python train.py --beta1=0.9 --max_grad_norm=1.0 --max_seq_len=1024
Below are experts of layer 2 (counted from 0) of a mixture-of-experts language model. Rows are named router (the router's row for the expert), up (a neuron's input weights, with its number), down (a neuron's output weights, with its number) and show model dimensions 160-191. Each number is 500 + 50 x the weight over its row's rms, rounded and kept within 0 to 999. Numbers have three digits each.
After each expert's rows: "gets" lists some tokens that make up at least twice as much of what it gets as of all text. This comes from a sample of Wikipedia text that the model never trained on. Tokens count by the router's weight.

# expert 13
router:516586522531410452487519479535496546551547491504490498456518473468518441500447431610438519531568
up0:419458462464471474513450558530510472584518545384600528489438541468573634533538392508453523480524
down0:499541453528509522485534492579490520509455468462470554462457513504539470473497617463399501484532
up1:534484556446515513614406514485536564551438535425518460530539634498443523504513409468601491538539
down1:540540454475567478600435512605502500476484468464481419501546527471567485478524602562429616655579
up2:521533551496504569432503580493474499521468507498476524612442464444586625549516462471492539500509
down2:470554504466442493426446548457530526513604641453479500552447501488495492498527528492563487524521
up3:573489470497511445499520519476488500473402494621573506428532454438438544506567499475518614534498
down3:515554529425506567479477547591476492450559509555484494451513432438467478488544518604511580519562
up4:584573506516549388501528518461515454454511430445486468507496471518572607522557518468422536545515
down4:492511521562557509494427545557504491523418539462514452442472497492577486491519464483386493541514
up5:475352471558545571536533588494515454511587516483420427492486475517535496455517510436420471470568
down5:543502543417503411473528554519559540508581548540504620467418387435466465519517506467574502528526
up6:528471513491630466458511525543386480501538446459484542524552477607512490556494588484457520468470
down6:500492525551463604458440590506425461516490566504465565481582478495497479441490537562428544488449
up7:622445467526518498563455547598513429569389498460508511492460468573470451482574539511523500437507
down7:511514477573484471542536503500401494446515585453464514513489507486543470528528443505452452455507
up8:528439486520526428541482504422545498503419562461577488500559483485436527501535426554489514525493
down8:481446472529542485565534481545496576387433495493467531460528568436479508472605566517457513551624
gets: "9", ".", ")", " at", " —", " he"

# expert 10
router:497427516469532549473482496526489477496471600463433519504502546457486469496479442535629493550440
up0:496492478536511421437529505412500576578432571508621478564416415561481463515533537406478622474499
down0:531517445479463467446387487521544575615482512438501629523432379489495558511519552464427505446508
up1:463647400517409513497504564411517497530398565518505519525510485552455471491411493438496554496459
down1:499573464426516556483579415443471537505343510469457526512494404511443557516434640357375632515455
up2:506559538465503479530482429577458484447442539543396529451465566540531442523492494548494479393529
down2:465475510498529496477494432531484525439473566480463454518512588533410425471525428543471487536549
up3:492468527461507627616553508511555503481454540558499593439444540389478451502476447528507578512509
down3:503483491473574560395516443533545482549508500452427458513457491515498464465564453537468525648427
up4:525486430537510554564571491420483448433421503570436463556515534551494561447603552543446420494463
down4:543467455503450491463569526573608490500515527566503470567598482513493591506680392557441467536434
up5:523466488477518524513601466546590545526488578527485417447459536528560516496511483495518520549408
down5:515516419378526576483623451504403507528525497483462497514433471532511542582580473498572549538461
up6:458507492567554524513457539481551510499532576609399523542496532491478514415595627413557479441476
down6:501425528477496556475508438527513505507464492437494566557454519516481547513507514364523438524421
up7:528433530527544524548508529491508494504586490564519506422490554523475500462497431491440552447549
down7:505413528404486482510589574480536488464602491486460589459432474521424523543495449558507525477521
up8:505582391506470577557557449491501433565445527469616451510493405487470526497578606468403503476478
down8:462531415451478519441540533540550551474535529484486501581555485470447487517517500532499505575465
gets: "'", " his", " its", " their", " first", " her"

# expert 15
router:502502559557475507582501514519605508546438478469569507452392535563541576516573561501459501492522
up0:524545461435525587444503439545510507522583507527510413555517502492467473589587544515494474491449
down0:446453470491510540545446579523522535457446522529465456409564471451500516543568432471495473548471
up1:435532508423410423526524505439479498558565538533580525536501461520499453434437531500476408519484
down1:502594457483526503539491525443605498547453517521475516490564433549498488581521484522412532558511
up2:511539527498481611489456454403541507587406432503478606506477508478537494423586511450519421432477
down2:472471433506504529517518469404589549566410435581428544498469530555400573528455559453466560479530
up3:480569334484495546496513549497449502527427572525546596577532471519530492438650592579494490534411
down3:504553406516535546429554506357547496534525575395598569463521483515482498566556539572534501513411
up4:441542443493503543528439542560476573424522511524521509496560570520397519493512518604547479460443
down4:433507426449452519429424502532463462481539511532624469435604518492529579511561545463533473483436
up5:452484466412505521435500504437529460538544484538502523566551535518468483462543526505490533532459
down5:488388490571440531461487508551545518491548493469524511513568527492444454549570504555520494382521
up6:497444497520557447569503643456454479497433435489474472512521542553507533562425422535500531486526
down6:537404476536481434510532486458519481458560499579470517564453442634540401404499501527538408532539
up7:503459583537467479491550552464475478495478469448469515450488553461502553505394607458530529388497
down7:544505516543528520540591519460656510594330438595519417540554496477451523604481488509435462515614
up8:493423500478436527505429422528561517486440522434468478486500551551509471501424431457497408543615
down8:523464461461488458475478490499410522495478497520451472574590506523480498483468545452431531543599
gets: "-", " R", " K", " Y", " W", "W"

# expert 9
router:513539477514473508501481565443458468420537534577479525511489531393481500545506489427528602527588
up0:588474541513525520485450564452482496484555520506545531522531463463487478456573512432556487509474
down0:512555523497406627496413494535587448506448475491501556517499503512405487492493518572581555480570
up1:483446499475538532533476461526496490554446521499552588495467461539451520557488403521502460547499
down1:456473543503494473541422501319494539579473446468488487499545489469452508504540501523461360474576
up2:475506439547479500531515527581464473516473581488546577472510450475357517520473547559520470504460
down2:505442515483512434484496437422530482440539392487413547443549561401536463512425517505445486536465
up3:518495508632529526542498477485509515491521594503524577546505509566461497502499459501497567463465
down3:479506595374512428487394506512530517423401494482483545575546445560484449490573570614535477562523
up4:498453528528524587463506477529537388392551488469391551400440481550450526506492451497542476470445
down4:501401467526461480586588476435516531448584507478488506522530511450470523487481541492471647444482
up5:541468467544512587559562563498596515452499473501543493567530484543504453436445470469522543586484
down5:493450473432512544534518526506574415520494415470397439417534490582620472508486561491511580475501
up6:523451454491510551499525467514488506444493497618514454544521505551494551395480558468490449429468
down6:488505473398541530456458465469607522521492492480424550550411416626483438475582437534574554488559
up7:496561536556554535501509516606489515471525564481454474483493462506418528515556483416483465440477
down7:484502546492497533477529499556563509435514539482506438534521400588481484545563484438487500424535
up8:485541461541517519593528514522566450537589477560535487501434508581498567418378463543469565529428
down8:487461506540493562509452497460511487554467431555554455524577486562504541522453398453545493500474
gets: "2", "3", "4", "7", "5", "6"

# expert 14
router:501463539602460511467525471542466508554428526473526518593435537459563605507525482498567450459486
up0:464565535561554461435460604460567528504527450558531610514521454521500513574469514482482489480584
down0:508448516457445492560448477548530540428560511575543571515543487493462467461551502438590437443526
up1:539532570475532587475626455465468490519555547578479510500544503557450499438520595463521639558436
down1:480497488432527491471539447367489499557635473569464442504458520538518563482494529525488590569508
up2:587515564485451554515458489446472559475499527546553590528517442480500433513417468445460526478439
down2:512405570434535423575510462598526531501580559594523471595534539474524459541455518488473463585469
up3:538527533455594530569426450487564487510424464465456530487460489501506490512445467448478495417446
down3:534464468540467488484568429503486501453463505449546582496425473505535523575585504376401579580378
up4:459572465460405462491562457493588548534494467454525534441477539497605533415478533582477561427520
down4:542547470532528512496573530491454455608507455486508516521605530475524506549569536581423531448508
up5:511486590503370481565549519550491496494500448494556466531500493519421563485496474373528453469615
down5:523525587564466504456517511489553516508523496453451493474489542483467499553390499471521470539602
up6:526440475468478488569546498520514476607517482495521410516559553521465434457474520502549583564523
down6:522518451467524464576536493519465503481429473551467508472500470507502552522451527539536457562598
up7:506516434506523546443433496486566541448435451495510457523558478605451470500477585445499555503524
down7:504537501483538601520550411524488507506515470487557526528531511548512448476499503473529541481555
up8:536491518484430458503636523582513469448379461435569440536528537526495395502480547509411504465490
down8:524548508514485435474553584454525492454531485448509393471576597510505534461495448505486577581475
gets: ";", "s", "'", "ed", "y", "o"

# expert 8
router:507471518565579499579507463527455416500368495524558557537441456473524529516542509504443489496453
up0:540453501496512478543499504538580542575519543574451541460482445519587537413447571467582561463469
down0:571548417470480507590470472507542507491554405494513532490518513499487597474532495537613479493495
up1:464483534486582638486478472440507493507484586528493517419489494488519479486523583507435595544527
down1:499471467496373452400485515399534572536541576489485514467476471451542538497460393560496513463503
up2:577516531545463470563583472531451500520526482420515400504474486393582422473459450438505574470576
down2:480446551562577589592509493493452538501471409526471503432487535372509527367481506517535564546491
up3:437385557588527479433544476477450608538490357471510503498475581464485519480532469540522527445523
down3:499514584481488495558489510501476496480527433540473497430510523521545467536510519481503531552507
up4:458498509401550596570465574488511587488535468526473513522611469484477466500518488596503462488474
down4:536471493450572548543446477473531468489534494482523532528482472524497445487469478400461495469567
up5:529499565551472510532449488488527521489540538522547456471498601509482511435409439527532472446508
down5:550548535505454508483541477521565544436444507475469491495533509373558457525378524517413494462442
up6:457467450431476539473549463568549553501564507528427491444547556461531449429540572595408489448539
down6:491560554502543472456541497465517479419503529518463530499520434408568520552444461453443518413520
up7:517500493478538534527542414512540482616572432414428549482550578508519547459519559585492482426546
down7:460587552439537443570488401468554501537444491543508511471396549527494419515568480523477476454597
up8:408525466614480553524476492455344546474487542472456516536446492507527580489487505519430519452509
down8:470438551537463540537480476459400530511448439470522469438525561517585500498387607595414495513479
gets: "s", "ing", "in", "es", "i", "a"

# expert 12
router:516573495440534497553491425501517510567554432532527504454516495535445477486446536528401511560544
up0:528499518552484542359451524519554571461538468504507483530488399561388600566483506478532515557585
down0:503511498565513478483502464505578517569467540503467601484482530369601539433552541526505517428499
up1:513562440569523508449506527488501419582539453594539491489574517505508492426532486557470531514486
down1:541463539524493508576515464479582533444472527470422532508484472545528473500515500446460514370505
up2:531509507490502519517418433442454519503466561513546531503497464486552510491562476504424509445519
down2:461545425521477456439578700470519401464515518540505495506497535506525548544413517591436460611497
up3:573552470545543520487479455474466521555429506582529463427485439513479511483657466530533510526458
down3:506520505534457494584503485500513464481556470452481575459494573510531518503410417443597545467596
up4:590566570508493486410504376473556503497520522497508592515517522539520597445424455489558465404479
down4:515487538538497458510499598526496599509415544483587533423512574519493498482455457568475527567523
up5:533428429530507532448541566513601511486503577482548485537473533456494470507531455564542411502514
down5:523464480517469509435542595556529518499500506488555378597463481449512548533526499486484539612493
up6:477464416583555476449489515506551521448519523406540569545395541466520439590540473520582463517490
down6:455518496426519521460566557484479441553537533473513399550499378469526476493528493540432477504493
up7:419472426539528467485466499424566560528524464446475391495521572434522501538551511489500381466582
down7:446409515484541539460489608617477528542486467558512500427445500603452484498437429470537554557465
up8:560541431537492432567470514496506566547390501580507565525504524408415596392477558456428551467371
down8:427505545482506533406536535516436474514575505453525501399539483536495506589479414514444506478491
gets: ",", " of", " and", " for", " with", " that"

# expert 0
router:554485506468551473540478506456396431552528441593539535489560547482528569443516515460562512387465
up0:606509408582417455464404423509498566444546592533497512533539534526459451513464481583466503496403
down0:582534517424592476532510521582553502449502522406489531402601470509520519494455513502505454446566
up1:475526560529384433482408502464443448467474550422484437451461545492454566457510463531514451570539
down1:551486517522588541457509493563499553548520551555365543509541414478549422471448587503475533470444
up2:517525514419581579525570491544537511535451528564546479558544432499492614550434474481445449480560
down2:499445611526543564562528569566526511450516448521455470524477454648554465463494532491500543534521
up3:538465553496518600543545592500543529493494518516588484562521423564544546500487519467539582485440
down3:498447542489470504650579485422526549518507544498552444534582472657656454458502549457510667402468
up4:549398465471544514489637538617536539477567601533532525480445499594554446482400517541481431401495
down4:480441569493537571551532545542510524476516473543463489479429468682546485500458507498501562504483
up5:560526469471509501573563513464508578439487505595569477503563592527616588443500430447517467498463
down5:495402567445540442425445523544523554534559459503518539464478385408486416502486411460460511533474
up6:555532417497468565472476468507431527496470456589486584460589457465466491402549516516603457484472
down6:508468540544530476566495475522571458491577434478580488503444534524450446505469481547403520394578
up7:514437494500490529441537432516503504458506439468448527554421454502525541581521506483343521526546
down7:520528534484541526531470534558519510527531564464496503443609429469468472519510510494503528433462
up8:482488488497559484483470442583429483536594568565424487455465527476570428564499532554448525468525
down8:576497528442474510535499545497480446486395425475504450487480563539515514484476510352509484478543
gets: "1", "0", "8", "5", "6", "4"

# expert 3
router:517533504421453573482508494569536480496586493530507466564578530544544473514475467428437506508515
up0:504585542515407449522480498540411513523499561561498437467429499491531566488576483530567570493621
down0:486515511416465444595501463428524455588385546559447490501486557430518480467552532533456509465559
up1:463453469527492421487437387432543446534440489534524602545538433453466535511513542461548522515474
down1:492495457506474472565467383547585492468553492451508543405544600513467474516540459439564520537404
up2:577568501562463599517422520515494493473440542479523534451504527452467600516407505554506509392422
down2:473509521550455605516487587540402599459418471501458475506660516574489516479464527452408482501494
up3:483502475506481528503470494507580542579484416576506503533462484474591516435532568465556408483461
down3:558406530525545608619478479548567505471489521471505456513576496485564390425561490591508473428490
up4:488511436442546457472547458494446482575552447584476574478457428471502501523470535624399497477574
down4:518509497341497531522484582465550489517505447511457517510456565427486445574486480588468483555524
up5:492491478502431388544454465466457455506454455500454523615508531469474565592525507504408574527479
down5:498489558569479386482466563497450480538492511475554440434512453520454523623462501466453413500482
up6:482503540507533493563500494406501441449416508479450497468457636622503541413495549411524468475511
down6:493459379449544459556424524396535441517541498489532449502532529439538473456462503559467553414529
up7:524453447504414480528445554405632512435558504507483564499461528468514525471432487467461502499493
down7:472515506489516583486585510520386480446542408403477552505534581535537626481455558506458508471505
up8:552478499549486556407477519489478474503486481514424496437431483507476520496411554562545537464530
down8:499499585541544481405540510639495559560533459491432528438493597482444497529501476506517556524537
gets: ",", "-", "ed", "ist", " May", "r"

# expert 1
router:493430461546564472540587451568527478454540531475583525502539564502539444541535495501484556537468
up0:497577593482474548460488539531531455436495541483429532482421479473495533459477449501472556576516
down0:516454528518486475579527450416424540527444552554478503507517533617565458563554519544506526498548
up1:468530490418500522498461538514454425558436427477588497492483583520424502471502511553542501465397
down1:518432586520519500460505465493459523490500462545465348531554418590500488504506507493378501449554
up2:518576371499469498544495524485445430599512563482454580501452381551392455464570514456496525518655
down2:519530546469395604430512448490456515475478448505535585520550652397467516446521451463522570501462
up3:492424483418492440519526515505484510479550503476482570437515582602501476425423602476531507449496
down3:533382550488396495479519512572490453524570402504454571553526535470548523456523420516454478552516
up4:465563576430563533417498531455560539402490548576522499469478481501474479437564551543513540521525
down4:510429455597462527546513481537472518418550555545451490605501502476509494522492498485513479481500
up5:513573438532449497499567501527562477487582366566537451531459480478517577493487409473508457529613
down5:516471481565505503474471438449540569469467516557478519475459552428518546505516446436512512546537
up6:560574496362565474562425592505487490504532536524493525504508476464431491442476503533510400518473
down6:525537503508453533494504504506463472546531527467557551472542523368534523464511446417587459445442
up7:470524518525515514602437581470533524437499446549516545587558469561415487575463476460516532391565
down7:458547551432437485457471444529460470502519470416467501443508573432564568375528572485505431559435
up8:542667456511467486389435511433483439546390450435472486580487533451513500443418511455509425543552
down8:475455448562503436431480440478513501488490495518498550465518547438476527527505439438499469487509
gets: " |", " the", ":", " in", " by", " The"

# expert 4
router:500478433475523439509360427462495501489506485415492422542406543438438465560362495593454533511512
up0:581570525483428509515520487482535514520462520575453500542550520446485508497509517485505509602561
down0:489568516494578597492523496560476471396567544536447478543487582573549507505558471531460594560547
up1:563484551509614625457514518519481526566513544566544482496567516534577494451434542457471522533542
down1:496481408476513516487455456550432480462470544455548530560562484493453629486527504500473561573564
up2:544468463469560447528503501503604495452530510616565500462492501515518398535508481611545483574615
down2:512553421461483465525538551500533525464593525525510567488511515574504390588528429541336418507527
up3:491503508336566411477545473486556479483536481525458510540448539497543489527495509467509535488454
down3:499510367452462449554490490572485495496480613370558532491504473533542561559563441475483574455578
up4:551575556510528478430524530484381434407497502652484551503527539524495532450560484463491444479634
down4:476589491514450513481544539614451567541565537581476461511519536546475488413604453509472507451554
up5:569502524489529467556517471498420483508493506537505599562471514577479589417517500492453512501596
down5:520381484528480519484523522617478477483464475508583498443513507519523486529442483513594484336599
up6:498495523481520448400406488530494481521509475505507479510461485514536470475427448602501484493573
down6:440481486443537552562542499534481537573431456532528534624601515493522504491427460367491399483364
up7:594556483552584509506499514505503449535510499578474563540541477423535578498568457582523395547518
down7:531399502504484483442520494521524442496516518467505450414483583450486545458475459462532498492465
up8:513498579477518537526471475573427497531459510514481588511455450494444440503464435474502538469633
down8:506419497511499476500548579449565517416565487485589534461490564549472520454504577497585467568586
gets: " and", " a", " on", "er", "al", " A"

# expert 19
router:539500617513466446537446592497415490480491475476511479517489602595474517496366459498470461430509
up0:490457513573439553497579469505454466515437434480576406539504536523555612438524582584397519547496
down0:504570535511484606529514457526529459488475517476478440484551538498492479571607504515554542516467
up1:492496486493466498463465548510455486426496426539527559424503560588545547616483447465541587481456
down1:514501531571471420493536510517469480387613498590455434489454591480455464512473550562509480453497
up2:547458514466540453482509404431506511417485421523560528373535437473476498521458499417498437541495
down2:485546556523524451542553437516431458572454512525511454551473555509561498546491509532514460553476
up3:524517448503536517472551491552485515506494513431529427418482571548580531490476471536389546493502
down3:517527464477458509533513526509499470603465534544525525591488429479488448490517535467617482548448
up4:474522445456525480484506591493486489534411526445576485452523446517515527532553556410483525518446
down4:477501550477547460424493361529484487436472478426470526456510456467431439531478461501428600561531
up5:490556517526542495473480539458484468523489569477515584376451496503489485482479536515515505517486
down5:513518528563438581436502525442402505531581528466489583616467484428495466560552547512612433501469
up6:533442492548516466412554410574517558461613515493513491545490617512541588479454535524469415469525
down6:507416439592546437611500444549477469575482482542587441477563466626591503513438455437583495484458
up7:553423510563535452551475552494440507462476529514635555456611471546522563559533551530491492514513
down7:500456501525438445519541468583541551404484505522515393524506549543485548541513455542554497499441
up8:556466488467460532489520391575477511498457543491555543448422463400545435445520545445544521416478
down8:515546499467491524419518479497483470470457493582461549470522470493461471525528475503466543465547
gets: "-", "2", "3", "0", "9", " on"

# expert 7
router:501547532464366504560555488561463450473557499580486504587585497457538570522552509522555378498503
up0:530469531532450509481457474553433426495489502594492622443420602429538490495529408487455477517565
down0:496486511471463422439579481526494590381535426550495500528454490541471428483577508536529444544496
up1:421448449450504422502441554494611564602522536433533507492511405457535493480572533532522555507482
down1:503407483427495444513461554580449441507418477529548493476419502504510539498499505441474466419489
up2:468518369520459462545490496507454469565486519442508551481501557437438551489579563517476423457472
down2:443450491495406586475570523575594582539515467623535557426428455494511473541452489554466521545461
up3:468467491519530435485476558378494413470423574494420430456495521491479530463476537451560543532479
down3:498458490491559478410543530505465404551492491422501489385527528438483465617518516464430527539569
up4:523472466470496557469506426503477521604496500585476521508340451482576498493589403523396464509555
down4:485562556583433506497566540485541554486532556485421491524510511547470481517462456484566532420379
up5:610447468460569538520517517429510502615475570480631636516534476383494484442553514438513470474491
down5:517400539504433649531487559598493505577524418450602541435483430570559565452560509517511548458538
up6:494476502505516440413561458529574557470542509610492490414536549424487565512581518412507474538520
down6:496519487534475586581472468479413492561477511534482429349421572564562453482515445420500523506550
up7:477422401540550508545447457565639455463592465446440513528513484575406494489430441438512478487574
down7:492452541494437522475441513516481497505560405527569460506575447502519518482539550543458527434548
up8:519455493497560464535421471391468530465568417490466436487499458518537529520508519459520514523557
down8:499452527490501565541464494477548537562417514475524490448480480558477485513466504433589504558509
gets: " a", " ", " to", "\n", ".", " would"

# expert 6
router:511492433410464496535483503436554532470502432476568487430536453488532564453456487562448490552507
up0:479521480439591512413533520562580513412494530552511446451523508530544570492520485523482500454457
down0:495586508426539517482467479490550429527526555532477503542444533606580529506487362442450487531441
up1:525499503531465439451491498589459534458548548469462564449540549531560478509475487495376455559545
down1:483567538474515498512496485520529476477362481489582602460448460534466591427579532475519500421542
up2:569504499476470497412400419425530487570545587536527472507495446467563491462492442490567451514540
down2:449488473497509546544425488450503544576512563442507443491538514437567479520400489512497443551499
up3:508413497533527523433468470415459475570600518556509464590530513488603424564465452511527496553470
down3:534502380465513528516450526568494481474424537502497491446455577399455577565554474607503500443485
up4:450433524518496453501550594530504488484477486475429509443427462492540518506432503538525409444449
down4:474477448444515545524581433463504587560404569479424488510562486489540544530551571510426508537513
up5:539484487558500500444393551496514490497480505582458506449567472518575494526481461444490414497671
down5:469561446537454508482517379550514505532587419547532582481436522547492536482456526397497340584449
up6:520607561535496577489507532613523516476500480528605569535422558453507472465498468490429485501537
down6:506542572477481488439492501643536492465541542550442473465489528478539501459487498475431555492517
up7:466476490556389575626482449524535509503453461490537558544449567503483573418567508504498426549504
down7:523466497574525535499509463565500494477518516612439420512540535485532477453395511475424541487521
up8:477591382475552513495521487435513465568474492523553584551552488506488525542543468470480465444474
down8:459476497548482504476602442410555575421479521429518476485480553444534447559513496411527465537501
gets: " ", " to", "–", " L", " not", "t"

# expert 2
router:517507496549525468616558484610445487441465477593532566499490496394521427473553503511533501542437
up0:464543444503536391462511491481530621458530495401467472428470471535549485511529542596558508480532
down0:511521431472522515502489491485447520426423503522507559507597612392498463502532491378508500507471
up1:539561466531564501534466482441495506566502557455509480470611515598560552512490492503518486439552
down1:529514499573503543473516502306383461472476458442488532514415516478519533554489506485482425511575
up2:545448416529520503444540429494619660492499484481618515504527554569453435598485552385507524480512
down2:443537489558500431432525466594500458489471531537454504480573439409461470508555496439527521457492
up3:464573556448514558512501499501521461514514525469465527399533424456640461445477494546698549440506
down3:523543490461455508517562519490439521548390476550537450538507519519458560551464521571419591495499
up4:528445562522525584386462455480518381463498451494520542533486530425512510427343542485508453605498
down4:552563548474508459595544510460447582464432547487485460479521535455424514574581412505554559501474
up5:449557438531548516489493527455465510431441462428497522461540432578444477530529457480538561533570
down5:463484490470486517540570458581531518487470501510540503529531496362450527441482497519449503468484
up6:558502429525471316520528459410545488522540468515445561526498483534471510495578497578439502529468
down6:459432496418505579538514443565472518514464447490502552535471540415577530518374503544551488538470
up7:521542508520383560437506404540504590485454542474525486442502520552542494537480559477509605328426
down7:468464487610454536509597560590607510586597480488473544475483434462497559493417508447510530510526
up8:529465424432574585506445426443496537541567506423582396469541483531478460562603536510598403427554
down8:507513452582517531379529493463406455528500416540438511521497518478490474462477506552435501474513
gets: " |", " the", "|", " of", " The", ";"

# expert 11
router:498608501404493556488554505496569510512515526529573587470546587532408502479433587500497460363546
up0:521499576510527539582539511518482504453513508398494447521537397503491487549463444475601459517465
down0:510637526607477456465513510493585553453465380467492584411441518447502525473507512451389520486504
up1:495541451504519542535482535445597492428478557407507452497542481481445503537411473502465582507508
down1:485611551441564529538503510473512548556556507497465508429441441453507451517521479497556477504504
up2:502550482559572476551523497470468460621477479474437486502537377463427455532572508460490513521574
down2:524582572653517511566492486422488459567488469476445558468540596535436561518525511522462492652534
up3:496458430526582478478506503469544517561462492503463564408563381433467505490519503563470505505539
down3:502454574476537457477546525546508496471469352520534556482513545536484555516477466534480522659487
up4:474500392517575562538463545530519454515537507553468509554491500559576568444494507489541489553496
down4:522534479493466503488593490523473492593485596491523497433499483464486459508475504565510519596538
up5:509485463507508455536401668543496348507520533554454483544570444459575525364435389586479507479475
down5:494470473361473543463483591503515582402494494507488462489471437527501495510438468560533525549488
up6:587482430562473498495515473528476590473483513498551492567539542445489428514515465409509475533547
down6:496593552632529476509490455378498532520482457474486541389578534531519486537563573388480438601460
up7:558431461490610507546557453449518458441421510474498556543555570565509529511494540448474494537516
down7:478460555425486639455559439461430515437441392512511485515473527508488474468528411557450416610523
up8:516545419473580590465478498511492496571485377571538545455452493467461480531516515453518560540510
down8:503510561420571507565488466431590493495526608409550438448612505503521539436478540563488539461528
gets: "\n", ".", ")", "==", " (", "==="

# expert 17
router:502488449452477483442511474492477554454604511551471552554487451428584453529501531478521484469498
up0:522542574579426464479423508580425428489542501526454391616500524521525475535515444414553514446532
down0:519521532512434497533606489558458526428536408441548413520464444429491495496484511465564451425502
up1:563584572448490411554472558427481557548440449475496602502465588519436525487576537462489444555512
down1:492489467490563434487482564623448504523454463473454601582425406503526571620472430536440427465541
up2:489571496533627494489534504548447497540444587510524456493489539495477464523395477441499472451489
down2:505554512582600480441566577443543507439472459482501510462430574503480511522491548510525467484535
up3:504512546531620473497446536461470516452468486514474480554565423541502439508499554533416407514546
down3:510474552549475517537538439547508524477503556537491464510474595433421527459429470506495570470515
up4:499547471570572463361572547418525480471593501557510617509516516449486476480506487540528475591515
down4:483436578431557544540513423531558486480443555518440526520536604507543612481456529449564582509456
up5:467553523480510491415427490487520436550451498502424524523609520429502533550531512572549458454556
down5:509435467402486552483619482564535503451556497561485565496444505600534497470448445516481606493471
up6:517514526565546502534561476534435443513419451437480509438483476527472480524555460511462475412484
down6:469480394516523562507514614549481516605498420465464446471479429479583471480552423475518502567540
up7:511534547472523529529492521461413525415451506544535501473575523399472519514524379503468511514509
down7:482586470587526518511482452511449541430497468548486450429503500393544536505509453438456490452555
up8:547463463438483523474503458570476522549512485453444415483455534567527513520528523542548420488555
down8:512504418544486444535584468501548433481455513423613464485563511459505499473482500472461482551479
gets: " (", " in", " was", " as", " is", " an"